python train.py --experts_per_token=2 --d_shared_expert=192 --router_score="sigmoid" --normalize_top_k=true --routed_scale=1.0 --vocab_size=16384 --tie_word_embeddings=false --optimizer="soap_variant" --learning_rate=0.00164 --batch_tokens=[32768, 65536] --max_seq_len=1024 --max_steps=9025 --dataset="wikipedia_en"
Below are experts of layer 6 (counted from 0) of a mixture-of-experts language model. Rows are named router (the router's row for the expert) and show model dimensions 256-383. Each number is 200 + 30 x the weight over its row's rms, rounded and kept within 0 to 999.
After each expert's rows: a language model's description of what the expert responds to. This comes from a sample of Wikipedia text that the model never trained on.

# expert 30
router,256,229,195,251,199,186,241,192,172,219,236,222,204,174,222,226,322,114,170,215,183,246,122,245,199,219,194,180,186,191,201,153,173,154,231,196,189,293,253,217,207,181,185,175,230,257,206,199,227,206,229,204,190,224,161,198,190,166,164,203,219,235,236,241,224,242,177,184,214,197,176,214,173,212,176,161,188,239,204,233,176,234,194,232,217,221,176,239,163,117,217,211,193,230,181,182,216,194,163,175,200,191,220,202,255,187,175,211,213,192,160,214,167,208,220,168,177,210,191,225,181,171,209,190,255,188,216,197
What it handles: Pipes, spaces and small numbers inside sports and election stat tables, such as win/draw/loss columns, vote shares, semicolons in records.

# expert 50
router,201,185,185,156,216,183,231,186,181,207,245,214,166,224,218,196,310,184,207,212,150,231,145,195,184,248,178,181,241,168,179,175,194,212,199,154,193,202,260,230,194,178,178,229,189,209,194,205,204,227,181,193,213,231,186,268,213,215,206,182,200,180,213,181,195,203,127,121,211,213,181,172,232,210,212,218,263,268,168,157,160,246,179,192,225,208,255,212,167,199,147,184,124,241,183,242,197,175,191,210,111,169,221,200,197,226,200,132,228,153,211,251,252,238,200,200,252,243,183,194,140,173,189,155,232,249,203,176
What it handles: Past participles and adjectives right after was, is, were, often followed by by, in, or as, e.g. located, known, built, directed.

# expert 15
router,181,211,275,195,193,207,156,247,215,190,193,228,171,218,196,191,260,124,173,229,185,215,180,231,193,207,179,186,177,167,206,215,205,192,233,191,196,219,190,201,181,222,207,197,184,196,233,152,226,174,179,223,253,195,180,230,205,218,218,255,233,218,171,192,178,218,235,217,247,213,207,209,189,205,179,219,260,165,191,168,199,218,232,239,176,179,224,234,187,179,176,134,221,226,137,230,197,216,231,194,180,208,236,202,229,168,170,199,253,191,186,215,244,251,182,177,197,197,185,256,177,164,191,164,208,202,182,193
What it handles: Line breaks right after section headings, spaces, and digits inside decimal degree coordinates, such as the 8 in 61.678°N.

# expert 61
router,233,231,236,191,210,235,142,200,150,213,177,217,181,236,179,237,263,169,226,236,151,242,144,221,204,257,208,164,234,195,231,168,246,217,197,170,213,219,263,258,212,215,210,221,224,182,194,189,227,203,171,149,191,215,168,218,178,209,170,220,210,181,159,208,165,184,223,214,233,170,180,190,239,208,184,206,165,207,209,173,216,173,211,183,257,159,178,235,150,173,251,182,188,188,150,195,230,219,136,194,185,179,250,214,213,235,129,124,194,251,223,222,204,216,181,188,163,251,191,181,196,160,174,139,274,199,191,191
What it handles: Adjectives and nouns naming social or topical domains inside coordinated lists, such as social, political, economic, religious, gender, race.

# expert 2
router,171,202,207,172,166,187,158,198,204,221,225,230,176,213,194,186,309,125,219,185,200,216,127,194,234,272,171,194,178,222,215,190,185,215,227,160,180,224,208,239,181,184,214,198,208,189,194,205,189,189,187,247,206,219,167,240,218,216,229,220,242,213,155,176,177,194,209,222,214,240,186,188,181,278,262,135,179,193,206,198,173,155,162,236,164,226,173,239,148,147,215,213,221,177,157,185,266,209,120,187,185,179,239,154,224,239,187,194,182,202,196,194,190,198,194,173,191,255,179,170,211,170,219,123,249,235,174,166
What it handles: Sentence-final periods (also )., ".) and common male or female first names in lists and tables, such as Robert, Steve, Dave.

# expert 53
router,208,229,218,173,202,234,170,213,172,194,235,248,228,148,173,214,274,144,170,243,131,204,175,206,227,230,246,168,196,198,153,171,287,170,189,158,199,308,263,236,196,195,167,209,176,189,181,176,182,191,153,238,205,212,210,209,239,164,213,197,184,237,199,172,138,175,202,190,246,152,219,237,244,209,168,218,188,173,160,166,187,183,185,190,213,162,187,223,203,188,222,153,218,184,153,178,243,183,168,193,196,202,236,177,218,169,198,144,197,223,235,234,190,221,226,233,210,194,230,255,198,207,214,175,234,237,209,200
What it handles: Line breaks ending table rows and sections, plus determiners before nouns such as an, a, his, their, especially "In an interview".

# expert 59
router,203,155,212,188,201,192,146,221,176,248,193,233,235,181,202,193,317,185,190,203,240,234,142,184,233,267,173,168,172,163,214,154,207,187,167,165,235,263,272,186,147,256,226,181,186,206,237,182,166,228,197,183,201,204,167,181,190,143,186,150,200,158,230,203,161,204,146,187,235,161,211,242,220,230,192,177,150,237,168,131,179,182,177,229,197,242,216,185,187,219,237,202,207,191,195,224,178,165,209,206,219,214,252,196,175,177,168,155,224,222,206,212,252,206,205,186,206,234,172,250,207,245,182,199,220,184,198,225
What it handles: Main verbs, mostly past tense, right after a subject pronoun or name in biographies and narratives, such as took, went, began, wrote.

# expert 52
router,280,180,196,194,269,213,174,184,197,216,228,159,193,190,188,269,217,181,204,253,185,237,167,226,230,176,187,213,178,234,221,171,211,221,223,171,191,226,195,210,200,210,193,214,195,221,206,187,158,201,130,211,255,247,183,205,166,184,255,242,166,184,192,181,149,165,252,220,208,218,147,202,186,192,171,207,227,197,173,175,151,164,245,214,209,196,168,213,151,151,243,231,234,181,161,237,158,216,228,184,257,209,270,206,208,212,161,148,231,190,201,230,195,220,237,221,212,230,224,221,183,158,211,181,250,182,199,229
What it handles: Word pieces and accented letters in non-English text such as French, Spanish, German or Latin titles and names, such as de, la, der.

# expert 62
router,225,191,171,164,214,193,153,178,209,218,189,159,202,221,170,246,263,84,177,224,183,235,208,224,210,244,195,166,220,212,216,122,231,167,150,196,238,255,189,229,201,174,202,228,160,230,214,175,163,222,171,191,223,215,210,163,188,180,181,183,172,241,176,229,211,216,167,161,214,244,227,171,177,182,169,183,214,208,180,162,220,228,277,220,207,205,206,204,110,132,280,187,232,232,175,176,258,184,172,235,224,196,260,182,221,198,197,190,194,188,200,268,196,240,191,186,174,245,194,204,176,199,174,190,249,212,250,207
What it handles: Line breaks ending infobox fields, list items and table rows, e.g. after Language: Malayalam or a table row's closing pipe.

# expert 56
router,220,194,182,207,193,206,218,245,215,169,204,261,206,223,209,198,304,171,184,219,156,216,212,207,219,186,216,207,219,212,230,151,265,159,209,124,221,262,197,200,201,187,174,215,187,251,203,214,206,221,188,206,182,226,152,212,239,150,187,199,218,175,178,223,180,196,195,172,236,203,177,205,167,222,143,160,242,206,158,158,194,183,228,223,224,192,225,200,157,194,229,169,266,208,152,203,243,246,170,183,117,183,289,210,164,148,212,199,256,186,203,221,222,211,229,162,180,178,193,204,185,203,214,197,261,261,170,232
What it handles: The space and leading digits of four-digit years after in or a date comma, such as in 1995, March 19, 1993; also opening brackets.

# expert 9
router,208,202,230,231,198,193,197,211,196,209,209,218,198,185,182,198,297,162,111,210,199,150,94,172,235,252,220,202,210,203,196,148,169,171,219,206,216,249,256,188,203,178,203,189,177,187,226,232,217,192,193,241,199,196,210,188,226,232,201,199,225,221,138,171,174,177,210,217,261,163,234,240,161,217,122,195,228,169,155,167,212,183,210,230,267,190,217,206,247,194,271,261,209,185,169,195,189,192,183,218,187,186,288,201,209,170,214,210,217,170,177,162,201,174,220,198,193,251,151,204,225,218,215,193,201,227,179,154
What it handles: Prepositions opening a phrase, especially in, on, during, until, at, often starting sentences, as in "In 1924", "during the".

# expert 38
router,207,242,214,145,222,209,176,270,197,171,226,223,201,188,202,212,294,163,194,260,175,226,189,208,227,232,208,201,200,191,210,114,198,191,207,155,208,245,194,257,200,231,179,203,162,229,158,161,162,197,205,182,264,188,167,179,258,196,239,198,197,172,190,231,210,169,238,186,197,172,171,203,187,235,185,181,185,210,224,154,231,223,196,220,235,202,196,226,185,120,172,196,219,255,168,234,172,175,149,210,170,161,239,224,212,226,196,166,210,235,260,240,200,198,229,174,234,263,214,223,171,238,227,168,272,191,200,147
What it handles: First digit of day numbers after a month name in timelines, such as May 10, December 19; also small numbers in table cells.

# expert 20
router,214,153,203,195,205,245,228,192,244,187,161,205,184,278,152,234,324,192,199,238,177,166,153,229,200,209,176,187,168,182,193,149,179,178,217,145,217,228,240,193,196,186,196,193,201,176,202,259,201,183,205,194,233,172,175,181,151,191,237,159,182,159,238,201,165,196,203,141,228,189,177,218,184,204,142,164,225,191,184,161,210,179,253,199,189,191,210,237,183,168,207,168,205,190,192,199,192,168,136,215,166,199,214,184,197,220,193,162,231,253,225,230,233,224,196,181,177,203,231,224,183,170,224,161,297,209,174,214
What it handles: Digits and en dashes inside year spans and scores in tables and career lists, such as 2008–2010, 1984–85, 2–0; also titles like chairman, professor.

# expert 24
router,187,228,156,197,215,206,194,221,197,196,201,229,186,211,199,218,313,192,134,218,167,202,193,189,248,180,214,174,182,165,176,172,220,138,247,137,215,287,201,225,194,236,231,213,164,262,213,224,222,250,216,208,194,209,178,242,211,229,217,189,189,200,219,213,186,216,136,211,225,215,187,159,221,210,198,172,203,220,149,182,195,199,159,240,228,202,231,248,119,160,226,234,199,234,195,187,186,235,170,258,209,158,213,159,233,249,198,197,272,212,185,232,239,220,184,191,225,229,222,249,207,162,196,186,228,167,253,211
What it handles: Digits after a decimal point in percentages and weather tables, heading markers like == and ===, plus Best, Outstanding, km, metres.

# expert 63
router,236,201,198,196,195,233,180,243,232,212,224,189,191,186,129,171,270,202,214,201,151,239,136,178,215,195,189,179,224,212,251,155,201,195,188,100,180,196,271,262,223,200,236,184,170,224,172,202,163,193,247,200,237,251,141,227,174,204,171,203,193,229,212,210,207,230,192,184,215,197,222,175,223,173,130,163,147,224,177,175,220,168,164,253,222,213,162,235,198,175,198,229,153,230,156,176,180,218,175,206,182,203,217,194,241,175,218,203,210,236,178,196,198,196,205,226,177,170,210,209,151,163,175,123,249,164,195,168
What it handles: Final nouns of institution and event names after a qualifier, such as Association, Foundation, Festival, University, Prize, Records, including split word endings.

# expert 29
router,166,208,244,197,248,248,206,247,210,183,210,221,171,223,172,206,222,150,181,238,166,240,121,182,218,205,202,167,233,233,210,172,209,196,212,178,176,271,223,250,225,192,226,250,182,203,201,162,237,184,160,205,214,205,179,214,180,156,217,208,190,173,144,184,201,249,169,188,218,189,212,201,194,183,153,196,242,188,140,153,190,210,212,195,244,172,162,173,154,166,241,232,197,228,189,202,199,213,186,179,168,208,213,218,262,252,225,203,202,245,195,211,199,249,199,191,210,201,173,261,170,217,216,182,285,233,166,196
What it handles: Place names and national or institutional adjectives in proper names, like United States, New York, Royal, Canadian, Mississippi.

# expert 7
router,192,213,254,194,276,196,153,232,199,253,224,207,198,235,165,219,312,122,165,204,174,182,145,203,226,215,195,167,187,225,202,201,219,205,198,183,190,202,246,205,183,241,222,225,180,247,213,167,227,181,228,188,232,230,159,200,158,184,236,197,216,169,204,184,181,200,168,251,228,201,184,229,223,210,179,174,180,193,181,181,246,233,207,222,186,169,160,246,210,172,188,203,246,244,184,206,223,261,172,193,195,172,244,193,201,183,163,187,202,208,232,212,235,235,234,265,169,219,189,223,185,189,247,175,267,212,165,190
What it handles: Prepositions and linking words after a verb or noun that introduce a role or name, such as as, by, titled, including, called.

# expert 17
router,217,183,183,192,212,216,184,237,228,236,190,193,175,153,168,169,201,90,156,194,203,185,176,184,184,251,178,216,184,184,235,183,181,197,233,159,182,239,194,201,215,210,184,189,157,205,243,187,210,167,221,160,253,219,162,178,237,200,231,208,210,198,207,168,179,233,188,247,231,214,144,201,161,224,154,178,230,230,165,141,216,208,138,218,231,178,230,169,175,197,217,192,209,228,154,224,251,207,199,205,172,184,224,219,198,185,193,115,226,216,184,249,193,204,162,175,182,193,231,240,211,148,164,161,274,205,151,231
What it handles: The first piece of a person's given name, often a capital letter or syllable, in credits, rosters and prose, e.g. Laur, Jon, Nik, K.

# expert 23
router,197,187,159,189,203,239,166,268,227,160,218,215,195,247,179,185,250,199,153,196,118,200,132,183,251,234,185,211,182,203,170,131,231,191,247,160,193,263,236,183,188,207,180,185,183,195,217,177,215,185,210,190,239,249,168,221,207,194,225,197,183,157,206,214,198,168,198,228,208,223,154,180,192,253,184,151,201,206,166,149,211,180,205,235,209,239,185,197,190,210,218,200,223,253,150,226,191,172,187,231,162,146,220,182,208,200,198,164,201,223,205,205,246,210,216,181,182,217,247,197,174,179,191,145,255,221,188,192
What it handles: Words inside titles of songs, albums, shows and films, often after an opening quote or The, such as Love, You, Dark, Dead.

# expert 39
router,193,199,189,208,239,170,191,223,145,235,199,234,163,200,135,209,333,141,209,245,175,190,128,189,199,208,202,183,181,198,209,157,201,219,222,172,200,218,256,211,184,214,206,197,222,172,172,168,219,205,170,186,238,184,169,204,234,229,210,220,186,212,192,225,218,206,191,200,219,215,192,208,192,188,194,158,168,214,222,192,216,223,256,239,183,186,176,213,191,168,225,174,201,197,185,191,202,256,183,243,166,202,253,233,187,230,207,228,198,240,218,198,228,232,213,209,201,172,213,234,221,161,176,185,228,171,240,240
What it handles: Modal and auxiliary verbs like would, could, may, can, and adverbs like also and always, plus pipe separators in data tables.

# expert 21
router,177,239,226,211,196,174,190,249,194,222,221,206,185,183,193,205,245,183,219,234,126,216,167,168,245,254,172,211,173,166,164,182,184,204,240,215,136,205,187,187,187,190,182,236,188,219,199,174,221,242,216,216,206,170,173,228,236,174,212,183,165,205,167,216,165,228,209,216,239,164,213,214,188,199,184,182,214,176,215,205,156,203,210,233,241,199,189,235,200,168,171,189,194,226,166,194,167,225,147,200,210,244,229,188,153,221,238,138,234,221,222,240,239,221,183,192,172,181,220,228,215,226,249,156,210,214,163,202
What it handles: Wiki heading markers ==, ===, table separators |---|, pipes and line breaks closing headings, plus infobox labels like Personal information.

# expert 45
router,223,186,211,196,236,209,188,223,198,158,196,247,177,194,214,215,204,157,169,208,177,188,110,194,251,223,221,143,211,182,189,195,194,161,203,160,212,231,194,170,172,189,188,182,175,196,211,136,225,193,180,178,224,256,175,200,195,218,236,172,222,189,188,169,162,219,174,191,233,236,145,188,184,227,119,165,286,212,168,180,225,232,214,188,227,183,149,198,177,193,202,188,211,220,124,237,209,215,213,189,211,185,258,193,191,178,206,175,214,231,190,255,233,231,156,231,234,206,250,251,178,133,191,142,243,200,234,202
What it handles: Opening or middle word pieces of foreign place and proper names after in, of, at, such as Bang-or, Sard-inia, Ball-erup.

# expert 48
router,193,176,204,181,233,208,237,250,242,226,225,240,167,220,234,223,213,139,185,212,207,238,202,207,230,225,199,197,191,190,213,194,248,191,190,145,219,240,200,231,196,212,235,224,195,215,229,227,206,187,217,153,252,205,192,194,172,171,173,193,184,169,196,223,182,211,208,214,244,181,182,226,235,190,157,200,174,190,144,152,243,199,253,238,192,159,216,242,181,196,243,197,208,161,147,211,178,195,199,238,189,184,201,179,208,196,188,173,212,245,200,204,190,177,213,153,152,199,209,220,150,163,212,149,217,182,198,192
What it handles: First subword pieces of rarer words after an article, such as kn(ight), di(aspora), ess(ays), ep, cl, wh.

# expert 36
router,230,254,193,177,187,199,182,241,211,203,196,216,200,171,199,191,259,136,224,230,136,195,122,183,206,247,199,218,162,198,178,139,205,192,257,208,190,229,223,210,185,219,182,178,170,183,175,182,195,170,162,225,214,224,159,176,216,176,190,139,206,151,218,217,217,204,220,214,218,196,209,184,231,189,133,194,233,210,142,206,183,208,249,200,228,178,188,216,176,175,237,169,197,191,163,230,166,230,206,182,174,150,244,193,200,279,156,167,228,204,195,247,214,187,188,231,199,209,216,225,167,197,176,217,312,229,168,220
What it handles: Prepositions, determiners and relativizers in running prose, such as that, from, this, such, same, between, following.

# expert 13
router,161,170,223,165,212,218,145,206,149,185,223,235,221,239,227,182,301,135,181,225,227,206,146,230,198,226,175,176,190,219,228,222,192,166,201,115,190,173,200,208,187,188,195,190,180,181,218,193,181,192,169,222,233,219,206,179,193,157,179,186,189,190,203,247,191,203,182,241,209,199,237,203,214,163,129,183,206,195,151,151,218,173,211,208,181,173,213,190,158,166,226,187,204,216,192,198,200,203,227,178,170,204,208,195,191,262,194,192,246,197,213,163,241,243,165,208,218,244,210,139,174,163,205,212,255,187,240,197
What it handles: Digits inside numbers, often the first digit, in stats, scores, census counts and coordinates, plus number words like seven, three.

# expert 47
router,248,187,199,155,194,188,189,193,205,234,164,238,215,208,190,239,308,131,210,242,178,217,212,190,204,211,180,202,160,205,178,167,225,180,232,189,221,243,247,225,201,247,229,197,174,233,270,199,178,165,180,216,226,240,194,199,192,186,225,210,188,208,189,166,162,177,226,201,256,235,224,217,208,189,211,206,153,200,206,161,234,180,197,196,195,211,182,232,218,165,234,194,142,240,142,237,198,211,132,240,203,197,213,232,225,198,168,126,232,189,237,213,240,239,236,200,221,241,224,241,199,204,216,168,264,179,205,243
What it handles: Pipe characters opening or separating table cells, plus dashes, colons and semicolons that start list items or separate fields.

# expert 40
router,258,208,189,174,211,180,177,270,221,211,225,289,194,203,204,218,263,206,212,189,230,202,137,203,232,218,224,187,205,140,257,161,216,177,219,124,183,237,166,180,167,194,188,151,184,216,176,192,213,199,201,185,174,218,169,207,217,152,216,224,246,190,212,206,220,160,155,182,217,187,228,173,208,208,165,156,208,200,209,213,225,185,210,222,182,140,214,250,153,198,224,203,223,208,150,204,199,210,168,164,196,163,247,177,173,201,203,183,250,204,217,183,209,184,188,175,172,185,246,187,226,180,229,243,243,202,176,205
What it handles: Object pronouns and common nouns ending a phrase after the, his or this, such as him, them, city, country, band.

# expert 25
router,246,190,190,196,205,184,163,214,224,210,199,195,212,166,199,219,201,135,107,256,203,211,151,183,221,224,220,177,221,151,163,171,213,207,233,199,252,238,280,211,175,196,191,202,155,193,170,177,196,203,185,168,247,173,188,239,156,155,150,176,166,212,203,212,194,203,188,178,233,185,191,184,177,189,136,183,223,177,174,178,199,207,156,217,225,135,201,224,183,181,212,194,196,224,143,196,205,251,211,214,182,251,229,209,205,209,175,87,223,198,217,235,226,184,190,226,168,253,204,202,200,156,179,212,241,193,196,215
What it handles: Opening or middle pieces of surnames and middle initials after a first name, such as Mc, van, Sch, or the W in Jacob W. Holt.

# expert 3
router,185,212,145,207,250,218,170,246,175,194,245,204,171,198,207,223,293,144,160,246,185,239,184,213,194,237,221,185,166,183,203,130,223,133,231,139,169,199,219,185,229,194,169,204,207,230,188,154,193,186,190,168,192,226,166,198,222,163,228,163,199,190,185,217,197,211,199,209,241,206,164,189,243,200,160,265,246,221,154,231,199,184,158,205,245,162,224,242,149,155,182,170,179,191,166,213,231,188,165,184,192,170,251,225,243,225,236,147,226,203,204,231,231,189,188,176,222,249,216,212,203,175,197,194,237,196,204,222
What it handles: Opening quotation marks after "said that" or "explained," in reviews, plus determiners and adjectives before nouns, such as new, his, several, modern.

# expert 58
router,225,139,204,224,212,223,169,228,209,202,241,199,175,226,183,210,250,86,141,233,189,224,189,203,196,198,142,195,218,186,226,128,221,181,176,180,230,209,227,188,200,226,170,194,230,251,210,170,246,239,224,217,257,203,151,194,192,162,209,151,230,203,215,194,238,174,151,181,231,233,204,169,192,245,199,193,187,201,213,155,205,218,223,224,210,195,221,187,176,164,265,218,181,222,145,206,208,243,177,217,164,178,250,200,223,211,216,195,185,208,186,147,203,254,238,194,216,228,226,171,194,175,218,162,271,173,204,171
What it handles: Closing parentheses, brackets and quotation marks ending titles, dates and abbreviations, such as 2005), "Our Generation", (WMF).

# expert 33
router,212,235,194,207,213,212,223,264,210,214,243,223,203,207,198,194,321,191,207,212,162,229,164,254,165,245,199,167,171,135,227,151,205,179,235,125,275,218,259,207,174,240,219,157,200,233,182,200,235,199,167,179,213,214,177,198,190,159,233,170,196,152,231,202,214,225,199,251,212,227,199,194,220,185,118,146,167,165,169,202,166,224,186,232,212,186,240,245,179,148,202,228,190,202,165,221,190,218,107,214,190,206,192,155,223,159,205,137,213,218,246,206,248,195,173,194,193,188,216,151,180,175,201,182,227,180,213,204
What it handles: Nouns for time spans and roles after numbers or articles, such as years, days, week, season, candidate, composer, and See in See also.

# expert 41
router,178,216,184,174,206,191,179,259,199,190,185,213,231,209,158,181,268,182,212,200,175,207,182,196,213,237,212,195,189,182,227,140,243,181,238,161,224,234,233,199,202,176,219,231,223,193,253,207,216,200,149,251,254,232,163,196,235,182,168,237,229,175,196,186,182,203,217,196,199,186,169,162,217,180,127,168,216,171,186,143,168,196,155,183,244,189,183,222,122,170,205,183,198,209,143,240,197,228,141,178,195,186,249,204,231,242,195,170,229,213,196,225,223,234,199,188,217,207,207,245,178,166,276,184,260,249,188,200
What it handles: Two groups: relative words and clause openers after commas, such as who, whose, which, including, he; and numeric cells in sports standings tables.

# expert 51
router,200,204,200,206,218,214,219,229,210,234,221,206,200,194,160,235,273,170,191,198,194,198,197,155,221,208,183,170,221,217,255,151,224,152,202,150,195,258,248,250,211,173,214,223,177,208,178,185,174,191,171,163,220,200,187,227,217,192,168,242,190,187,213,161,189,211,182,229,264,178,191,206,183,209,199,159,220,246,144,154,213,201,249,174,200,143,219,213,154,209,216,212,219,193,192,213,203,207,149,227,211,242,214,190,228,202,183,173,222,171,179,213,246,192,219,169,198,223,203,186,194,98,187,213,281,164,198,262
What it handles: Digits inside years, especially the second and third digits in birth–death ranges and dates, such as 19-7-3 and 18-8-1; also born, See.

# expert 16
router,222,232,211,163,217,206,198,215,220,233,212,257,215,223,180,232,299,151,164,246,188,256,154,234,205,191,149,179,190,197,211,143,200,161,235,120,181,194,242,180,210,189,223,210,221,223,246,183,192,195,182,202,218,183,140,230,217,221,240,183,206,196,167,172,166,174,166,184,243,182,199,226,236,224,142,186,170,192,184,208,184,201,200,195,200,177,211,240,158,133,196,192,200,154,196,200,228,171,182,251,170,155,248,232,192,235,179,138,196,175,221,237,215,224,157,200,247,236,230,258,204,195,219,135,249,185,205,215
What it handles: Numbers in sports scores and league tables after a dash, such as 5–0 or 3–5 records, plus hyphenated modifiers like five-bay and privately-held.

# expert 0
router,198,196,183,199,174,228,175,249,201,181,212,206,211,165,211,243,303,230,211,226,180,241,158,188,208,224,172,182,226,198,195,176,254,199,183,150,222,179,207,237,164,221,243,222,225,178,201,194,163,188,181,234,222,169,185,163,234,159,177,244,252,226,202,192,167,201,172,194,212,163,177,200,212,210,126,192,187,203,200,160,188,171,164,227,172,180,185,244,182,184,226,201,234,213,156,204,186,225,128,222,205,232,189,211,192,230,152,176,219,179,208,236,233,142,216,198,231,154,221,143,187,209,225,166,223,233,220,163
What it handles: Head nouns and labels closing names, headings and infobox fields, such as Lake, Castle, election, Genus, Coordinates, W/E compass letters.

# expert 60
router,167,180,210,145,207,185,205,172,218,242,175,228,200,160,200,250,284,168,218,264,165,266,133,194,221,264,193,208,192,217,216,116,195,171,221,88,215,236,221,175,183,202,215,158,185,192,155,170,213,216,179,173,214,188,180,194,220,194,205,179,180,193,222,188,185,186,228,224,215,152,190,187,203,214,174,190,224,223,144,111,202,200,179,198,156,221,144,218,176,140,239,160,236,195,162,220,216,228,222,245,210,226,249,167,211,247,249,140,196,231,214,219,189,206,204,201,201,219,179,227,211,193,207,203,241,183,194,200
What it handles: Abstract nouns for activities or processes, often -ing or -ation endings, such as development, research, funding, training, service.

# expert 55
router,169,187,170,197,200,216,161,259,174,206,216,204,193,181,213,218,205,121,182,216,162,186,138,210,246,259,219,173,188,206,224,169,216,189,222,183,222,263,194,184,165,202,181,208,168,217,235,192,251,191,218,211,257,224,202,213,208,180,201,178,214,189,175,174,177,177,175,186,234,171,220,200,170,184,163,200,234,201,141,192,177,182,221,243,210,188,214,218,145,186,227,172,238,217,128,221,179,200,169,191,226,210,215,162,175,202,224,163,204,207,211,249,244,157,176,164,219,236,248,218,192,167,230,143,300,242,194,236
What it handles: Opening pieces of rare proper names and Latin genus names in taxonomy, biology and fiction, such as Ple-urotomella, Chi-șinău, Cer-berus.

# expert 27
router,182,213,197,240,215,247,154,230,177,164,227,207,231,243,204,210,263,124,257,231,149,201,164,136,238,181,196,222,182,222,219,138,207,189,215,129,162,219,184,223,140,206,175,178,203,236,203,206,212,208,197,231,223,242,171,211,219,215,229,221,185,219,202,176,183,171,204,187,212,171,254,163,169,274,204,198,141,199,186,167,237,179,170,209,218,211,186,283,137,177,229,146,203,203,153,243,175,198,175,181,216,166,253,193,214,191,204,203,226,195,264,207,234,182,212,194,181,216,248,249,141,143,209,170,292,215,197,195
What it handles: Digits, letters and symbols inside formulas, model numbers and abbreviations, such as _{ and {, Mali-G610, and the period in genus abbreviations like C.

# expert 57
router,228,203,208,185,247,222,189,214,204,145,164,234,216,194,205,222,276,104,197,207,192,246,115,188,237,208,181,203,204,135,190,167,215,183,226,185,245,217,222,208,150,234,188,200,201,225,224,215,250,234,181,197,214,167,169,214,225,169,231,183,139,216,211,239,165,210,167,208,226,202,148,182,196,271,116,159,168,222,189,217,208,197,211,214,165,187,196,225,164,126,201,190,236,200,172,184,149,237,180,164,178,185,207,242,244,220,198,196,192,176,196,209,190,254,219,217,191,259,206,234,209,139,178,138,263,212,227,201
What it handles: Units and trailing digits after numbers in measurements and statistics, such as %, km, sq mi, lb, million, and the final 0 in 500,000.

# expert 12
router,216,203,204,188,229,217,167,219,175,218,167,257,141,164,179,215,279,191,197,208,177,246,153,185,163,174,246,174,204,207,203,116,186,155,270,174,212,220,228,238,183,242,182,239,190,210,194,207,185,182,173,215,260,178,193,229,175,143,196,213,182,223,207,193,150,227,199,250,240,196,192,167,146,203,184,210,186,182,172,184,168,195,218,216,192,160,216,219,160,121,160,188,191,212,150,227,160,205,194,211,208,124,270,215,238,254,213,200,230,185,183,189,218,179,283,159,223,180,202,238,204,173,200,179,213,190,217,174
What it handles: Day digits inside dates, often in tables, plus time adverbs and month names such as shortly, Later, October, twice.

# expert 44
router,207,256,210,213,218,230,192,227,218,200,237,274,175,196,213,194,238,193,181,209,234,235,178,212,268,187,222,217,199,189,196,154,219,173,194,123,209,222,207,226,216,212,238,210,173,239,197,120,222,184,198,161,216,195,149,254,243,204,248,189,193,184,186,177,178,160,237,214,226,182,202,184,222,222,178,221,164,220,150,200,236,200,241,220,190,157,209,277,180,194,184,181,186,209,178,180,163,170,149,206,201,197,234,192,199,164,168,129,203,212,201,239,224,214,198,174,187,195,210,177,210,191,234,176,258,218,212,171
What it handles: Inner pieces of long technical or learned words, followed by suffixes like -ing, -ation, -ic, e.g. anisot-rop-ies, lit-urg-y, ancest-ry.

# expert 28
router,144,222,203,222,188,158,210,259,165,170,183,222,197,169,190,204,241,123,130,199,137,213,205,244,236,189,227,189,193,205,195,209,254,183,173,116,217,207,223,232,210,219,177,213,241,235,226,215,153,166,192,178,216,179,193,190,220,192,197,194,130,164,183,149,242,198,211,229,217,204,222,185,228,256,199,245,183,206,150,197,207,226,274,199,218,107,203,198,126,148,185,212,184,165,185,153,158,226,137,200,182,218,204,192,187,187,175,147,193,208,185,237,271,227,191,180,162,187,231,216,177,228,232,189,197,188,188,205
What it handles: Opening pieces of verbs split into subwords, often before -ing or -ed, such as expl, pres, capt, purs, prom.

# expert 5
router,205,197,205,214,199,205,212,243,196,191,204,197,182,203,181,184,342,137,194,242,159,209,120,241,215,193,187,187,167,202,172,145,239,199,212,254,230,225,206,220,212,156,181,187,219,179,196,216,208,194,212,158,166,272,137,232,164,204,185,189,153,225,201,243,197,230,213,217,201,176,209,204,206,192,136,168,253,196,238,207,226,253,167,233,242,157,192,224,124,214,230,217,217,220,208,157,212,198,181,228,210,235,291,193,175,223,228,184,217,190,232,232,205,178,231,218,201,239,206,194,222,183,204,133,236,188,221,237
What it handles: Copulas and auxiliaries after a subject, plus the article or predicate right after them, as in was, is, became, has been, "is the".

# expert 10
router,246,235,178,180,217,208,174,244,219,178,201,202,158,230,220,235,236,195,160,252,166,200,66,231,236,232,257,139,219,184,187,165,196,143,210,157,202,234,234,227,176,165,183,143,161,185,188,182,159,183,224,172,255,180,143,218,188,193,177,170,176,209,184,215,190,189,196,217,241,160,204,228,231,196,135,194,178,166,205,178,168,209,217,197,195,173,159,231,217,121,221,182,141,208,141,228,221,206,187,219,176,209,232,201,244,239,212,164,180,170,224,257,230,211,182,188,177,229,203,207,202,158,169,207,222,180,235,229
What it handles: Surnames and their word pieces after a first name, in cast lists, sports tables and prose, such as Williams, Rogers, -ović.

# expert 46
router,238,206,184,180,220,211,222,238,209,227,181,201,159,233,158,183,313,189,192,213,199,189,171,211,181,187,183,210,139,198,201,179,203,187,170,166,179,246,205,201,189,234,239,174,237,245,206,203,192,220,181,205,263,259,191,220,247,162,174,184,196,218,207,212,234,194,182,232,227,194,161,217,214,187,196,163,150,173,175,155,217,209,228,255,241,228,218,264,141,93,185,213,207,198,142,232,240,207,208,251,198,257,184,232,215,208,178,217,204,217,237,261,202,194,190,188,167,232,215,212,172,146,223,166,279,191,147,221
What it handles: Words right before a person's name, such as by, brother, composer, nominee, and country codes like GBR or USA in sports tables.

# expert 18
router,176,180,178,207,212,206,172,248,221,194,231,206,208,203,135,202,224,175,201,274,163,157,148,178,240,181,186,192,190,222,184,154,249,148,215,172,204,249,186,213,184,192,178,201,181,224,154,210,250,181,159,181,253,213,127,185,212,227,177,207,203,223,170,193,230,182,181,210,222,176,196,216,194,174,170,149,242,212,165,213,212,196,205,255,196,150,193,221,155,160,199,167,205,207,137,210,182,158,158,186,153,226,204,173,152,211,164,179,215,196,187,285,212,190,219,197,180,259,228,190,176,160,181,136,273,235,154,262
What it handles: Subject pronouns and name pieces opening a clause in biographies, usually before a verb, such as he, It, they, Parker moved.

# expert 14
router,173,224,183,211,217,254,174,225,149,179,231,179,178,210,191,226,249,160,178,209,200,209,114,216,183,184,171,159,180,239,204,147,210,169,180,126,186,243,240,221,156,253,208,210,203,177,203,180,222,192,173,154,250,196,163,199,200,177,155,205,253,205,214,182,184,236,178,226,229,219,207,178,195,214,180,202,219,175,134,155,179,214,236,187,249,155,164,203,175,207,244,207,207,231,162,221,144,208,200,211,193,141,212,185,267,233,232,212,211,222,201,153,244,201,189,155,202,225,210,161,187,153,236,192,246,255,172,233
What it handles: Month names and the first digits of dates, mostly after on or a colon, such as released on May 6, 8 August.